Below are experts of layer 6 (counted from 0) of a mixture-of-experts language model. Rows are named router (the router's row for the expert), down (a neuron's output weights, with its number) and show model dimensions 0-159. Each number is 128 + 24 x the weight over its row's rms, rounded and kept within 0 to 255.
After each expert's rows: a language model's description of what the expert responds to. This comes from a sample of Wikipedia text that the model never trained on.

# expert 35
router [137 130 115 138 135 137 166 125 136 132 118 109 155 116 137 137 126  83 114 148 109 141 121 109 142 117 119 155 132 145  74 148 105 156 147 148 149 113 146 106  86 123 158 152  87 118 173 109 120  74 130 135 144 131  83 116 104 126 110 126 167 111 130  95 154 126 160 134 172 108  91 174 138 104 105 161 128 130  90 127 155 134 122 121 142 131 161 138 106 137  98  87 149 116 128 116 125 162 135 141  84 143 180  74 165 180 121 163 160 130 157 104 129 123 134 129 127 113 164 120 122  92 110 123 141 136 115  91  85 146 121 147  98  89 156 166 146 117 128  81 134  75 119 124 148 111 114  99 101 142 137 131 174 137 132  90 150 139 145 117]
down0 [144 104 120 104 123 173  99 119 141 159 143 120 136 145 138 139 177  97 138 104 170 144 169 113 155 113 162 106 134 129 116 106 131 141 109 106 117 153 144 162 102 156  96 131 159 142 153 128 148 112  94 144 102 151 137 151 161 119 114 145  85 125 142 116 147 108 114 131 116 147 127 165  85 106 152 142 190 119 140  95 148 154 126 129 138 129 144 135 156 104 141 136 100 116 131 117 114 114 119  74  75  85  84 132 115 124 118 145 142 155 150 127 135 119 128 167 119 131 128 126 117 110 169 142 118 157 102  47 123 101 124  90 137 133 139 117 165 111 149  68  95 156 158 115 103 171 180 145 151 126 129 101 147 142 120 151 113 126 112 145]
down1 [ 99  77 104 159 136 139 151 101 140 129  99 141 126  83 123 106 124 156 112 117 146 112 168 154  90 130 104 129 130 117  87  89 147 132 123 155  92 166 176 135 163 139 117 136 134 104 131  92 143 122 137 114 105 126 105 126 117 122 118 120 117 133 124  80 130 139  95 113 140 110 135 135 132  80 115 133  84  98 106 105 120 122  80 115 119 124 154  98  68 119 121  92 138  91 157 128 136 173 107 127 121 162 140 127 163 154 169 172 179 144  91 124 148 137  90 115 156  92 144 176 168 146 128 108 163 113 160 123 123 114 102 102 131  94 119 136 129 129 136 122 133 166  99 136 121 110 149  94 124 183 149 134 134 110 124 104 116 160 151 132]
Description: Mid-word fragments, colour nouns. Inner pieces of ordinary English words after a short first piece, such as muz-z-le, cle-an-er, p-ill-ars, plus colour and material words.

# expert 8
router [134 128 127 113 163 124 113 177 143 133 106 149 121 166 110 117 104 115 144 116  89 148  84 145 139 115 136 148 160 126  99 170  93 119 129 160 115  96 174 118 103 101 140 152 121 158 164 110 150 109 129 139 132  99 111  88 126 134 146 115  95 156 110 148 135 166 142 126 112 152 132  97 131 154 124 138 117 153  95 145  64 128  86  94 151 128 136 132 162 150 108 124 108 122 137 118 159 115 150 152 135 123 118 149 134 182 110 162  92 142  84 126 145 160 131 150 152 148 118  93 153 162  94 111 130 136  78 122 157 115  98  91 100 161 147 140 156 109 116 104 155 121 113  79 164 105 182 132 105 119 139 163 115  78 122 128 137 137 110 121]
down0 [117 158 118  90 165 167  83 131  65 102 131 133 133 108 100 126 156 182 120 125 148 120 125 150 133 110 117 120 106 112 131 151 138 145 121  96 121 139 140 111 115 131 182  86 138 115 133 143 102 100  76 133 130 154 124 151 143 116 170 136 126 110 156  88 129 115  95 130  95  94 152 118 134 136 171  76 105  94 149 127 152 150 111 111 134  96 159 142 128 144 118 144 125 158 152 127  98 114 155 150 132  89 150 121 132 126 158 167 108 154  89 111 163 116  88  92 108 132 161  89 119 142 143 107 153 135 150  87 117 124  98 133 159  97 126 101 126 109 123  72 154 145 107 100 130 123 144 103 129 117 147  83  90 172 127 102 129 124 124 120]
down1 [104 125 137 117 112  66 166 120 142 113 119  74 132 126 106 133 117 165  91 142  86 152 139  83  68 128 130 123 119 148 112 126 125 113 149 101 147 105 111 123 145 173 115  95 148 142 140  62 116 122  98 140 130 146 167 152  67 140 133 125 114 107 108 147 158 122 139 133 141 139 146  79 100 140 105 111 137 105 169 153  57 121 149 129 141 150 145 107 130 114 101 182 170 136 117 144 139 107  88 128 124 115 110 101 146 125  78 155 142 159 177 149 147 136 135 116 155  87 137 126 143 116 119 124 100 169 124 115 140 112 117 122 147 134 127 126  93 158 147 110 143 155 101  90 106 150 161 113 140 100 131 135 123 125 118 118 139 129 110 120]
Description: Name-initial capital letters. Single letters or first pieces starting names and foreign words, often after quotes, hyphens or de, such as G, F, J, Jr.

# expert 31
router [121 158 115 106 108 161 119 141 127 103 119  92 174 144 150 150 142 123 142 161 119  95 173 144 142  77 116 157 130 129  96 159 130 125 103 174 138 128 101 104 147 139 141 109 163 103  70 130 146 143 149 127 117 130 120  74 104 102 150 140 127 159 180 141 146 122 154 129 155 162  85 143 154 114 160 159 175 107  83  97 102 131 133  98 118 156 158 128 122 116 144 121 155 164  72 128 143 122  92 126 123 131 159  81  89  87 108 156 116 176 124 133 136 126 131 140 129 123 109 154 134  89  76 105 159 138 137 107 101 117 128 123 100 117 145 127 111  93 115 106 133 132 110 121 125 114 131 164 105 119 166 154 135 128 118 153 121 114 104 115]
down0 [124  95 124 121 110 149 110 137 131 147 135 110 116 108 132  88 106 112 171 101 129 178 128 144 108  98 151 122 136 102 114  94  86 121 151 137  89 112 162 140  97 124 134 143 141 132 140 111 145  91 134 125 104 121 134 109  68 122 114  62  83 155 138  89 142  87 123 141 151 143 148 131 178 154 127 144 138 180 158 104 114 146 132 126 159 157 137 152 123 134 120 145  95 135 137 143 170 110 139 121 197  95 103 107 137 130 115 100 106 108 123 125 141 111 145 139  96 143 153 165 135 113 141 144 133 116 138 145  83 144 103 176  78 152 150 120  98 129 129 129 102 124 165 143  83 146 144  91 124  95 119 131 126 171  85 132 134 161 118 138]
down1 [146 126  88 118 164 113 137 110 138  91 110 164 102 158 160 130 112 104 140  98 124 154 137 119  95 117 116 151 130 137 101  93 120 103 132 110 156 100 136 146  92 108 122 131  59  94 117 106 133 146 106 107 150 103 121 133 154 179 132 115 112 122 131 169 136 149 125 129 138 141 130  88 143 114  97 117 133 126 133 113 125 104 123  90 125 118 138 107  96 121 179 100 176 106 162 133 101 132 158 184 136  98 140 123 149 148 111 147 116  89  90 193 166 138 120 110 161 150 142  97 106 149 153 116 161 137 131 131 138 155 159 145 139 126 101 157 139 113  97  85 152 124 142 112 110 137 130 148 128  92 188 137 115 101 127 135 143  87 178 121]
Description: Nickname and name endings. Word-final pieces of informal names and song titles, such as Jack(ie), Bill(ie), Good(y), Pam(ela), plus Love, You, Lee.

# expert 55
router [121 108 138 126 156 126 115 110 150 128 139 122 146  76 127 123 134 173 142 163 139 160  65 110 147 108 101 143 155 119 123  97 143 147 172 124 137 108 162  90 139  98 128 127 119 111 104 147 146 140 141 127 123 134 144 159 173  74 134 129 144 147 142 135 107  95 151  73 140 121 155 127  90 122 145 123 120 153 132 104 143 113 168 158 171 158 137 101 124 163 166  99 104  75 132 154 116 178 125 136 120 137 127 144 131  94 116 128 118  88 125 117 160 132 132 150 103 126  90 110 106 108 135  87 101 142 158 129 132 175 128 173 118  84 152 129 131 145 139 100 110 142 119 139 166 162 130  87 123 155 117 130 153 128  81 101 109  78 113 130]
down0 [121  82 136 106 155 155 112 128 145 187 192 129 130 142 107  95 112 139 112  70 151 124 103 119 130 115 114 162 113 108 122 104  93 174 147 131 188 155 143 100 151 117 123  78  94 135 124 112 135 136 136 124 124 102  87 113 160 143 110 149 165 151  85 108 133 145 107 152 151 126 135 111 126 149 112 144 138 134 201 146 127 179 164 134 157 134 124 120 127 138 102 123 108 101 139 131 120 136 139 122 183 186 136 135 147 150 116 114 141 123 164 132 136 123 121 100  99 118 120 128  83 101  96  85 144 138 142 116 146 106 119 155 146 119 158 160 118 143 125 151 136 118 145 130  95 150 124 139 184 104 141 149 158 123 109 119 115 113 111 105]
down1 [154 158 193 149 142 158 143 101 120 118 129 128 126 146 141 103 138 133 115 134 137 191 154 108 175 104 149 121  65 117 155 159 121 126 133 135  97 128 125 106 145 119 133 148 122 151 141 126 117 119 107 154 165  97 165 120 131 119 119 147 132 159 128 142 123 102  95 106 130 109 126 111 108 121 151 118 112 141 154 108  92 158 108 130 140 111 132 162 102 160 120 164  77 104 110 123 141  98 123 116 131 140  95  91  80 110 130 116 111 126 149 125 188  96 104 179 115 159 142 108 178  96 125  92 153 126 117 113 115  95 102 103 133 141 109 122 129 185 121 100 144 159  80 134 123 131 167 147 135 111 163 137 146 139 123 135  92  74 120 121]
Description: Abstract noun stems. Opening quotes and stems of Latinate abstract or political words after "the"/"of", such as territ(ories), port, collect, elect, secretary.

# expert 50
router [147 110  94 132 108 101 104 116 134 162 141 131 109 124  94 140 119  93 100 128 124 112 142 122 107  74 121 139 117 160 140 164 141 146 129 147 146 151 128 130  86 122 127 169 161  79 160 151 118 126 114 165 142 114  94 126 189 154 139 126 103 117 116 109 145 125 137 105 134 160  95 111 134 133 112 162 166 129  97 100 105  92 117 113 191 170 140 163 103 142 166 156 150 156 110 158 130 152 102 139 129 116 140  64 114 102 141 142 130 128 133 145 138  91 109 133  90 123 135 153 107 120 163 146  81 143 131 152  87 117 108 150 111 129 129 150 169  74 106 140 147 117 131 116 132 143 152 130 150 137 118  93 130 125 191 136  85 123 132 118]
down0 [139 114 117 142 101 112 159 145 109 117 126 132 121 134  77 108 159 153 108  62 150 133 147 136 114 131  80 117 161 130 118  91 129 143 106 108  76 145 147 142 131 163 116 120 179 117 137 114 152  60  86 134 101  73 142 110 136 103 128 155 103 162 108 119 123 145 166 170 156 126 131 114 144 153 102 128 100  68  97 132 114 123 113 133 156 113 115 167 132 112 137 155 135 130 133 151 136 117 128 108 114 150 112 112 146 174 122 119 172 115 164 173 131 119 126 119 119 125 128 151 120 115 129 174 101  86 131 115 146 104 105 176 119  76 165 117 120 112 177 142 150 132 128 137  86 117 174 123 127 107 101 142 121 137 129 127 137 126 128 118]
down1 [ 90 117 142 130 106 109 131 164 119 125  88 118 129 114 155 130 155 122 124 140 144 127 136 130  85 111 205 115  99 144 132 156 153 127 170 151 152 141 143 114 107 103 115 135 144 114 134  95 141 124 155 145 123 128 145 142 143 129 120 126 125 108 157 197  71 126  97  91 144 116 103 146 173 165  93 105 169 119  91 139 117  81 121 107 170 134 120 110 101 157 120 121 176 105 112 125 135 121 141 160 102 149 180 138 126 114 135 120 113 135 101 143 150 127 127 144 124 128 105 134 120 124 136 138 141 119  72  70 151 125 138 109  93 100 148 123 110  92 111 124 147 157 190 115 178 148 162 144 105 127 113 125 107  87 126 127 116 141 142  97]
Description: Foreign name word endings. Middle and final pieces of non-English names of places and people, such as Kyrgyzstan, Marathi, Nicaragua, Sachin, -ić, -abad.

# expert 20
router [126 145 104 127  96 153 121 123 113 151 103 119 118 186  83 156 138 134 126 140 116  95 144 119 151 149 156 130  79 133 161 137 133 109 123 116 120 170 157 152 140 149 108 110 124  96 146 137  94 109 130  95 117 151 129 135 138 150 147 155 105 133 102 104 138 142 148  93 104  99 120  73 105 134 111  81 133 106  96 153 115  91 142 147  86 117 157  85 154 127 138 191  87 124 145 164 108 174 134 135 145 113 112 162  92 104 124 126 128 130 107 107  78 133 117 118 106 124 150 157 112 149 127 147 157 125 125 171 138 163 118  94 145 113 103 116 128 155 132 182 179 148 132 123  99 124 110 135 165 122 111  66 124 136 119 113 134  97 112 142]
down0 [129  90 139  88 107 112 126 166 159 183 126 142 105 122  91 142 154 135 113 108  94 127 118 115 150 150 136 125 146 134 134 141 145 153 119  88 155 137 118 117 134  87 139 132 119 111 127 125 125 184 135 130  93 133 131 113 102 135 112  88 126 177  99 117 195 131 106 139 116 137  97 123  98 115  91 137 145  93 151 133 134 142  66 149 124 120  87 135 142 193 122 114 123 114 139 117 131 130 107 131 123 135 145 137 111 154 143 148 155 116 155 149 148 102  86 148 141  92 129 103 112 116  67 100  73 113 114 135 108 163 118 127 162 134 123 152 132  97  82 156 101 155 181  95 112 155 120 149 129 134 133 118  95 157 138 105 124 133 161 155]
down1 [127 100 103 134 157 181 118 109 100 160  85 126 152 128 127 149 127 138  93 135 175  81 125 164 112  75  94 135 125 136  89 113 119 108 146 151 105 168  92 136 112 109 188 107 121 146 119 120 117 152 152 137 120 127 144 127 108 128 120 112 161 157 150 141 150 115  86 175 125  92 127  90 160  76 124 152 135 111 130 152 137  84 125 128 145 109 145 106 122 108 104  96 139 133 107  86 122 129 137  79 109  98 123 126  94 114 124 114 138 133 115 110 127  93 172  94 142 126 114 149 164 137 123 139 109 139 167 129 124 177 134 139 152 132 127 124 157 136 153 168 146 142 127 167 121 165  94 132 166 172 113 144 145 104 176 125 124 143 113 129]
Description: Definite article "the". The word "the" after prepositions like of, in, at, plus infobox colons, "of" and "for" before named organizations, places and events.

# expert 2
router [158 108 123 121 115  83 146 143 160 140 161 119  96 112 132 128 117 162 123 111 132 114 142 106 134 139 121  75 114 150 162 120 147 147 125 125 130 164 137 134 121 121 123 142 104  95 149 122 117 152 132 131  88 123 156 134 106 162 156  80 134  65 135 152 132 169 110 108 132 111 132 177 127 127  78 116 145 120 156 124 136 156  84 148  99 123 103 151 132 145 136 144 147 124 120 139 120 111  81 145 124  93 123  87  74 166 147 116 138 159 153 118 105  87 135 114 143 152 149 114 139 146 109 120 104 118 111 155  92 135 157 179 136 173 168 104 111 115 126 167 143  89 147 143  71 149 101 148 146  80 133 115 141 153 153 165 117 109  92 130]
down0 [134 141 140  91  85 123 107 161 145 178 103 127 109 111 144 126 124 130 154 118 149 105  90 143 143 141 132 147  85 159 137 133 133  94  71  98 120 158 167 162  98 129 128 180 107 132  76 110 135 158 129 107 132  84 131 123  87 118 127 104 147 174 144  88 130 129  88  92  92  79 110 134 136 139 121 112 108 104 102 131 115 169 115 162 118 146 107 148 129 116 100 141 135 132 123 125  94 143 130 157 158 142 156 110 159 168 134 111 110 115 119 103 131  99 134  89 137 106  82 126 134 145 127 149 106  91 127 125 109 115 105 152  97 127 122  93 135  77 159 160 140 157 151 115 105 128 114 172 103  82 129 141 113 162 130 155 147 143 129 119]
down1 [132 102 108 141 101 122 105  95 127 128 136 157 108 136 118 145 116 151 126 156 110 146 151 126  91 113 156 127 114 144 125 155 109 135 139  95 115 158 140 117 182 114 137 168 114 107 126 163  98 138  89 119  71 136 119 119 127 135 140 142 150 107 136  96 113 153 111 127 166 187 119 146 154 103 117 116 184 108  97 118 133  92  75 130  87 133 107 148 110  94 127 140  98 137 114 129 124 146  51 136 155 105 133 144 121 140 166 117 151 161 147 111 124 146 132 130 118 131 137 160 171  89 137 140 153 103  95 143 153 169 151 144 157 140 126 100 101 117 145 129 184 171 139 136 113 152 129 139 116 159  93 131 116 106 131 180 141 128 119 182]
Description: Geography and route locations. Tokens in place descriptions, infoboxes and road junction lists, such as coordinates, km, mi, Street, north, list dashes, "located in".

# expert 48
router [139  82 147  95 150 125  95 116 145 123 144 150  97 114 105  97 117 139  77 151 152 145  59 107 134 153 128 129  96 152 144  78 129 131 188  90 114 117 126 131 174 170 136  74  84 136 175 122 106 152 142 121 126  94 121 119  85 109 170 126 146 117 116 105 143 183 121 127 127 139 173 156 117 135 111 150  98 159 155 138 144 122 104 138 132 109 144 108 151 155 110 127 106 162 171 137 135 128 142 134 148 132 114 122  97 145 102 118  95 109 121  83 155 117 101 105 165 169 158 122 124 153 110 100 140 102 132 160  97 136 115 140 133 158 115 119 115 134 153 133 127 108 158 133 120 109 162  84 164 117 135 132 149 125 147 137 129 128 117 140]
down0 [130 115 117 144 149 141 127 164 114 139 146  89 116  78 122 128 113 124 104  97 109  98 116 142 121 144 144 141  97 125  94 116 133 138  88 145 110 140 140 123 119 115 199 122 136 139 141 146  81 168 129  74 210 145 156 134 102 132 125 136 147 130 116 121 121 167 108 121 143 107 153 136 104 125 114 128 105 133 151 137 132 157 119 103 146 120 117 160 123 114  81 121 154 121 174 148 112 149 121 101 151 144  98 137 140 116 181 124 151 115 130 165 153 110 135  99  77 120 118 159 140  87 150 129 137  86 125 143 119  94 121 134 107 129 122 178  91 109 124 104 145  89 118 106 121  98 145 104 141 158 107 127 111 136 180  85 141 173 106 162]
down1 [112  73 137 153 120 144 146 118 116 165 125  99 111 159  91 122 134  96 126 142 163 132 107 141 137 120 140 145 122 110 152 103 134 143 102 131 113 158 108 125 119 108 138 114 100  86 134  65 138 120 112 135  62 162 167 135 141 106 138  89 130 174 121 105  98 124 105  62 157 144 128 128  84 141 114 132 163 112 153 145 149 101 115 141 139 157 161 125 106 133 119 139 105 158  96 114 133 117 152 133 122 110 138 133  95 141  70  99 113 171 139 156  95 108 109 136 150 160 156 164 127 121 121 112 129 122 139 115 118 115 133 108 135 104 115 155  90 104 142 106 122  93 118 109 158  79 135 107  76 137 175 132  90 140  91 143 135 130  89 108]
Description: Infobox field pieces. Word pieces and unit tokens in infobox and data lists, such as km, mi, Max., Basin size, Geocode, Type.

# expert 37
router [ 77 119 152 134 138 136  88 117 114 119 121 120 163 116 168 122 106 125 112 155 150 188 146 145 143 139 122 122 112 134 113 145 140 133 133 117 122 135 120  73 167 109 136 103 159 182 111 142 108 100 145 127 111 172 126 131  94 111 116 142 131  98 135 159 118  88 142  78 132 105 175 134 141 103 121 130 107 142 113  81 128 125 176 116 128 109 113 176 170 154 147 103 123 131 132 128 143 129 153 121 119 140 120 140 153 115 110 182 149 139 161 148 137 148 127 156 118 148 115 147 118 116  99  46 154 137 151  86  97 171  94  88 131 122 169 104 119 123  98 118 115 137  87 172 124 127 126 129 120 122 153 133 138 137  80 123 104 162 128 125]
down0 [148 163 121 157 122 107 140  86 104 149  97 116 132 140 132 161 108 146 167 132 156 101 147 115 121  96 145 133  89 139 108  83 131 127 195  97 169 132 149 106 147 118 143  91  89 146 145 145  86 120  89 155 130 158 112 109  99 134 109 158 101  91 150 131 139 153  97 169 147  95 152  71 136 125 116 132 174 140 125 134 139  97 121 133 118  71 121 101 111 159 135 143 144 132 141 102 110 116  93 154 124 143 150 150 116 136 135 113 163 160 122 112 159 106 152 152 142 125  96 141 145  99 137  72 172 125 148 116 128  92 119  75 137 108 130 118  88 134 109  96 124 134  79 118 128 119 100 150 109 120 150 136 133  95 119 120 154 145 124 120]
down1 [172 106 176 162 117 116 131 143  81 107 104 117  87 140 156 124 141 150 136 109 132 100 104 133  67  82 100 166 127 121 115 120 132 106 132 134 181 133 141 130 136 119 148 157 116 101 119 143 167 150 125 163 134  83 158 133 150 124  86 104 139 134 140 120 124 106 137  93 132 158 156 110 145 148  78 158  82  85 136 144 133 143 159 148 150 116 140 119 115 102 144 145 133 110 132 113  91 120 126 148 131 148 165 162 141  92 136 105 106 163 150 122 103  98 150 172 131 140 137 142 163 143 115 174 179 119  81 148 132 129  98 101 143 120 143 133 147 127 117 123  99 126 162 117 149 167 136 144 145 102 133 149 138 134 149 104 148 137 185 160]
Description: Possessed relational nouns. Nouns after possessives or "the" naming people, works or relations, such as father, wife, book, story, founder, comeback.

# expert 15
router [150 143 126 131  66 128 118 118 120 112  88 134 150 173  82 158 118 132 151 151  95 159 114 138 154 170 165 113  88  83 109 114 114 126 152 100 140 179 154 184 177 119 117 146 111 148 121 138 123 117 134 104  78 100 133 119 122 139 124 148  97 116 161 118 139 110 123 106  95 118 112 137  96 129 117 152 147 126  98 171 131  90 154 150 112 128 117 145  92  80 100 144 104 103 124 126  98 160 171 117 146 106 130 143 140 112  99  82 114 144 168  90 161 125 122 115 121 123 106  93 119 127 148 131 124 119 146 123 126 119  97 125 180 118 154 127 144 155 108 126 105 159 103 166 138 134 110 149 120 150  76 100 134 127 126 120 162 164 115 124]
down0 [110 120  80 122  82 171 108  76 112 164 107 156 121 133 112 137 114 147 151 136 168 139 133 142 111 163 148 167 115 173 125 143 146  91 129 128  82 114 127 134 130 131 160 119  83 120 141  77 156 132 128 137  92 101 140 118  94 117 132 114 128 138 140 124 122 140 153 121 148 149 179 128 116 110 139 111 140 130  86 131 124 144 185 148 121 132 122 175 109 145  93 138 106 127 132 149 145 152 146 104 163 102 112 173 193 111 144  99 160 179 113 137 149 126 130 136 143 175 100 148  78 160 138  96 123 114 128 153 116 147 107 150 148 108 136 151 130 151 103 140 128 134 103 110 122 136 104 105 138 139 168 114 139 149 135 175 101 146 103 164]
down1 [ 99 116 119 121 134 142 104 126 101 115 163 130 136 144 119 111 169 130 150 131 113 118 152 120 205 103 133 127 130 176 129 182 136 137 151 114 141 120 104 127 119 121 164 134 163  83 107 137 111 167 114 164 123 123 141 102 153 180 144 122 138  76  92 116 112  97 144 118 146 154 105 160 100 140 125 102 141 134 139 122 160 125 118 129  79 123 119 155 117 104 110 140  91 122 124 149 115 124 117 107  99 159 134 101 134 141 169 120  96 125 120 141 137 147 148 118 129  98  94 201 122 140 129 113 140 105 141 126 118 132 155 117 154 159  93 151 182 142  76 135 108 141 159 156 119 158 103 123 127 151 129  79 132 118 153 151 184 137  87 108]
Description: Possessives and determiners. Determiners and possessives before a noun, such as the, his, their, its, an and 's, mostly after prepositions.

# expert 6
router [147 130 120 141  93 129 124  90 123 162 140 139  93 183 115 138 142 127 106 110 102 147 121 139 142 134 158 139 129 104 144 141 147 148 135 104 110 121 161 125 119 196 146 116  91 104 165 112 128 131 125 135 142 170 131  95 122 147  95 156 146 120  89 168 166 147 152 118 146 122 105 121 155 109  88 152 131 143 110 178 164 131  64 102 118 114 105  96 108  76  70 111 138  96 145 111 118 111 141 131 145  85 150 130 107 162 130 107 134 122 149 136 137 166 165 118 143 102 103 117 141 112 123 146 103 105 126 108 123  91 149 118 161 151 116 144 118 133 151 150 124  95 111 140 103 164 113 136 132 140  80 141  87 167 142 101 182 146 144 130]
down0 [115 121 111  74 169 123 105 113 147 121 151 119 166 127 109 108 115 152  97 151 110 146  94 156 108 156 103 129 128 134 107 152  80 135 145 116 140 132 101  84 148 113 137 158 120 115 159 141 121 107 146 134 123 112 101 105 130 134 181  82 111  84 132 121 128 142 120 128 141 122  94  88 131 160 137 141 165 145 112 136 161  95 159 135 103  97 123 171 135 110 122 118 109  91  80 134 155 130 122 183 130 117 138  87 144 118 120 145 113 155 175 149 122 123 184 126 144 125 136 145 122  89  95  90 170 147 105 145 157 123 154 156  87 112 152 161 148 136 133  98 165 152 155  85 133 144 174 102 112 124 125 154 115 142 153 116 142 127  93 132]
down1 [ 86 123 116 184 105 166 124 103  90 128 124 169 150  89 111  81  97 115 104 118 130 157 119 133 126 167 111 125 138 156 121 124 113 112 132 141 121 115 157 127 158 115 115 114 105 115 144 135 114 105 111  95 147  92 142 140 131  84 144 120 150 116 157 157 144 170  89 159 157 105  93 131 132 141 132 129 133 150 145 179 133 135 146 128 139 111 140 127 157 157 118 133  82 123  56 147 127  79 110 133 155 147 157 140 134 107 154 146 139  96  96 153 170  87 119 163 131 148 129 134 168 145 143  94 143 118 150 126 114 152 136 123 103 130 161  98 128 133 122  97 111  91 142 124  96  86 102 128 173 137 122 113 145 116 184 132 169 160 108 109]
Description: Indefinite article a. The article a/an, plus some other function words, starting a noun phrase in running prose, such as have a, with a, another.

# expert 12
router [116 137 116 171 144 162  85  94 124 117  82 174 121 116 138 121 111 107 149  87 141 119 153 137 118 136 102 140 138 101 131  74 150 132 125 152 147 120 129 112 163 144  96 119 102 147 136 142 126 103 132 178 157  90 140 154 117 122 153 116 128 147 133 106 130 166 155 112 123 122 176 116 106 161 169 125 104 143 144 151 133 134 135 113 145 131 147 166  94 132 116 167 145 133 189 119 137 128  91 151  90  99 136 187 153  97 132  90 123 111  94  95 117 147 150 148 137  97 135 175 140 119 120 155 173  84 133 156 110  92  95 137 130 116 113 113  92 107 132 126 137  98 144 109 132 112 122 133 147  75 130 124 150  86 146 117 114 152  99 159]
down1 [127 132 127  82 140 118 187 125 146 134 142 113 188 134 149 104 158 102 175 135 116  85 162 146 143 104 123 171 119 154 157  96 179 148 124 128 129 119 144  84 116 123  97 124 152 105 135 125 130 103 128  75 160 169 107 130 116 140 142 102 127 153 144 164 107 158  96 136 140 173 130 102 138 157 145 180 114 153 124 112 159 137 116 144  95 120 108 133 146 177 166 128 135 118 124  91 156 144 107  86 121 115 139 157 135 129 117 115 142 111 159 125 143 116 169 120 104 119 109  97 134 113 108 105 130 130 138 150 114 100 128 144 125 143 164 152 117  95 127 123 164  98 157 148 170 105 168 121 146 110 159 129 120 147 157 165 124  78 152 147]
down2 [124  94 147 112 144 137 197 121 143  98 126 139 149  89  71 151 111 111  89  89 136 133 110 138 108 114 112 110 165 112 120  94 122 128 119 135 126 107 126 119 145 122 112 134 126 117 135 133 141 129 139 120 155 143 116 129 141  93 158 137 162 125 123 166  65 131 113 133 141 108 123 131  79 161 127 115 119 127 163  98  83 157 125 139 102 154 156  99 110 135 123 139 158 107 167 127 110  92 133 147 111 164  98 161 134 154 114 116 149 106  92 105 110 132 181 117 149 112  78 135 112 105 146 124  73 128 153  93 114 111 136  96 144 134 167 180 137 124 147 120 117 150  68 130  80 139 139 100 119  89 130 142  93 156 158 133 134 111 148 106]
Description: Word-initial fragments in sports. First pieces of split words such as res(erve), conc(erts), reb(uilding), plus month names and position codes MF, FW in sports articles.

# expert 14
router [117 153 102  95 137 179 147 183 157 147 157 176  93 111 124  88 129 117  85 108 104 124 130 109 127 114 134  94 131 105 103 117 114  81  92 117 130 110 154 117 116 143 159 128 133  95 116 152 134 156 121  95 153 103 114 175  99 124 172 102 117 152 142 155 142 176 123 137 118 113  96 143 117 131 144 101 151 164 125 139 118 136 144 110 118 137 126 110 159 135 113  69 155  93 150 139 104 107 105 134 146 128 167 139 148 130 123 126 128 115 122  96 138 156  67 142 148 136 111 167 146 155 129 105 140 118 115 135 160 142 138 164 118 128  96 151 162 101 138 126  83 137 137  90 112 164 154 109 168  95 166 131 131 119 156 107 154 167 157 149]
down0 [ 93 114 126 176  89 114 156 123 157 133 148 105 116 128 126 146 134 163 132  80 150 154  99  96 126 143 159 168 121 135 131 172 136 123  92 114 181  98 113 144 166 113  97 126 123 120 140 147  78 131  74  93 135 128 136 132 124  99 189 153 124  90 108 123 149 148 152 110  78  90 132 122 110  81 135 131 118 118 112 106 117 125 142 110 122 130  55 124 107 111 120  99 154 126  68 156 169 128 101 155 158 148 112 159 129 140 112 155 158 134 112  97 143 145 140 146 108 137 122 152 127 126 145 111  96 138 147 120 131 169 104 112 126 107 155  75 118 135 136 141 139 131 102 151 105 147 111 118 108 104 138 135 117 106 138 144 100 158 115 103]
down1 [128  65 122 131 144 125  82  85 126 155 136 149 124 118 120 118 109 146 119 118 150 136 129 166 116  91 145 137 120 156 158 135  79 119 129 111 123 110 129 149 140 126 128 134 121 127 121 100 149 136 100 100 106 208 126 151 138 115  98  70 154 153 129  92 158 133 160 150 143 119 126 121 170 153 115 155 126 118 175 131 119 130 137 155 125 116 137 103 117 137  87 123 122 195 157 124  91 130 132 142 115 170  96 149  96  94  94 110 111 142 110 143 123 125 167 160 148 134 150  84 129 117 168 150 148  89 135 132 134 164 120 146 147 146  91  56 143 123 151 116 100 174 118 112 113 113 112 106 136 131 103 130 144 113 114 109 147 125 145 162]
Description: Verb and word stems. Opening fragments of common Latinate words inside running prose, such as qu in relinquish, gr in upgrades, cont, comp, dev.

# expert 33
router [126 112 108  90 150 134 117 105 185 104 100 168 123 101  84 109  92 137 143 128 140 151 152 155 122 194 153 154 129 117 120 140  89 110 151 107 102 131 134 110 111 105 130 169 112 171 136 154 144 132 122  80 111 111 156 133 101 124 127 122  99 104  84 108  88  72  87 146 116 139 152 138 131 107 158 118 140 160 114 128 154 168 138 115  74 143 118 103 150 131 101 118 158 126 124 143  97 121 116 135 147 101 137  99  86 140 155 106 164 102 112  81 191 130 159 146 148 155 147 131 133 123 148 116 142 104 116 156 151 131 123 150 123 126 125 158 113 124 111  96 164 136 167 157 116 134 145 132 170 153 127 158 103 127 132 144 126 110 105 120]
down0 [125 120 128 113 167 129 147 141 131 111 126 109 151 111 126 133 149  95 151 124 167 154 118 145 129  93 129 129 144 116 146 157 127 146 124 136  74 125 135 155 114  95 162 176 111  60 147  89 150 116 130 127 152 121  91 113  77 150 165 164 147  97 172 108 126 156 149 127 100 120  81 110 108 116 154 138 121 145 129 113 120 137 170 122 140  90 133 106 119 163 141 127 118  87 120 156 107 118  78 177 128 152 127 128 124 113 148 172 161 148  95 109 126 116 168 126  83 112 135 131 148 133 109  91 171 150 133 153 117 100  87 131 138 125 100  91 109 167 157 110 117 146  90 100 154 131 150 115 120 160 140 123 138 150 149 113 159  98 102 110]
down1 [ 94 120 130 120 102 120 171 119 127 129 131  92 143 136 126 129 108 105 137 111 118 132 146 142  92 178 139 148 160 123 146 120 125 157 105  97 153 174 145 114 114  67 139 123 122 151 163 169 106 156  87 113 155 138 134 160 159 130 135 139 126 128 122 166 154 104 108 106 141 132 112 156 113 124  82 106 138 136 126 151 168 140 148 115  85 151 161 101 110 116 144  89 130 100  74 111 153 136 170 153 110 134 107 152 121 129 165 123 138 167 146 122 127 154 165 123  83 101 160 121 161 154 122  98 122 123 125 116 118  78 155  62 132 128 158 127  96 131 148 113 124 124 119 118  80 147 138 109 102 110 169 122 122 111 148  95  88 115 104 165]
Description: Lowercase word-initial fragments. Short word-initial fragments like d, th, med, superv splitting a word, often after "the"; also coordinate digits before °N.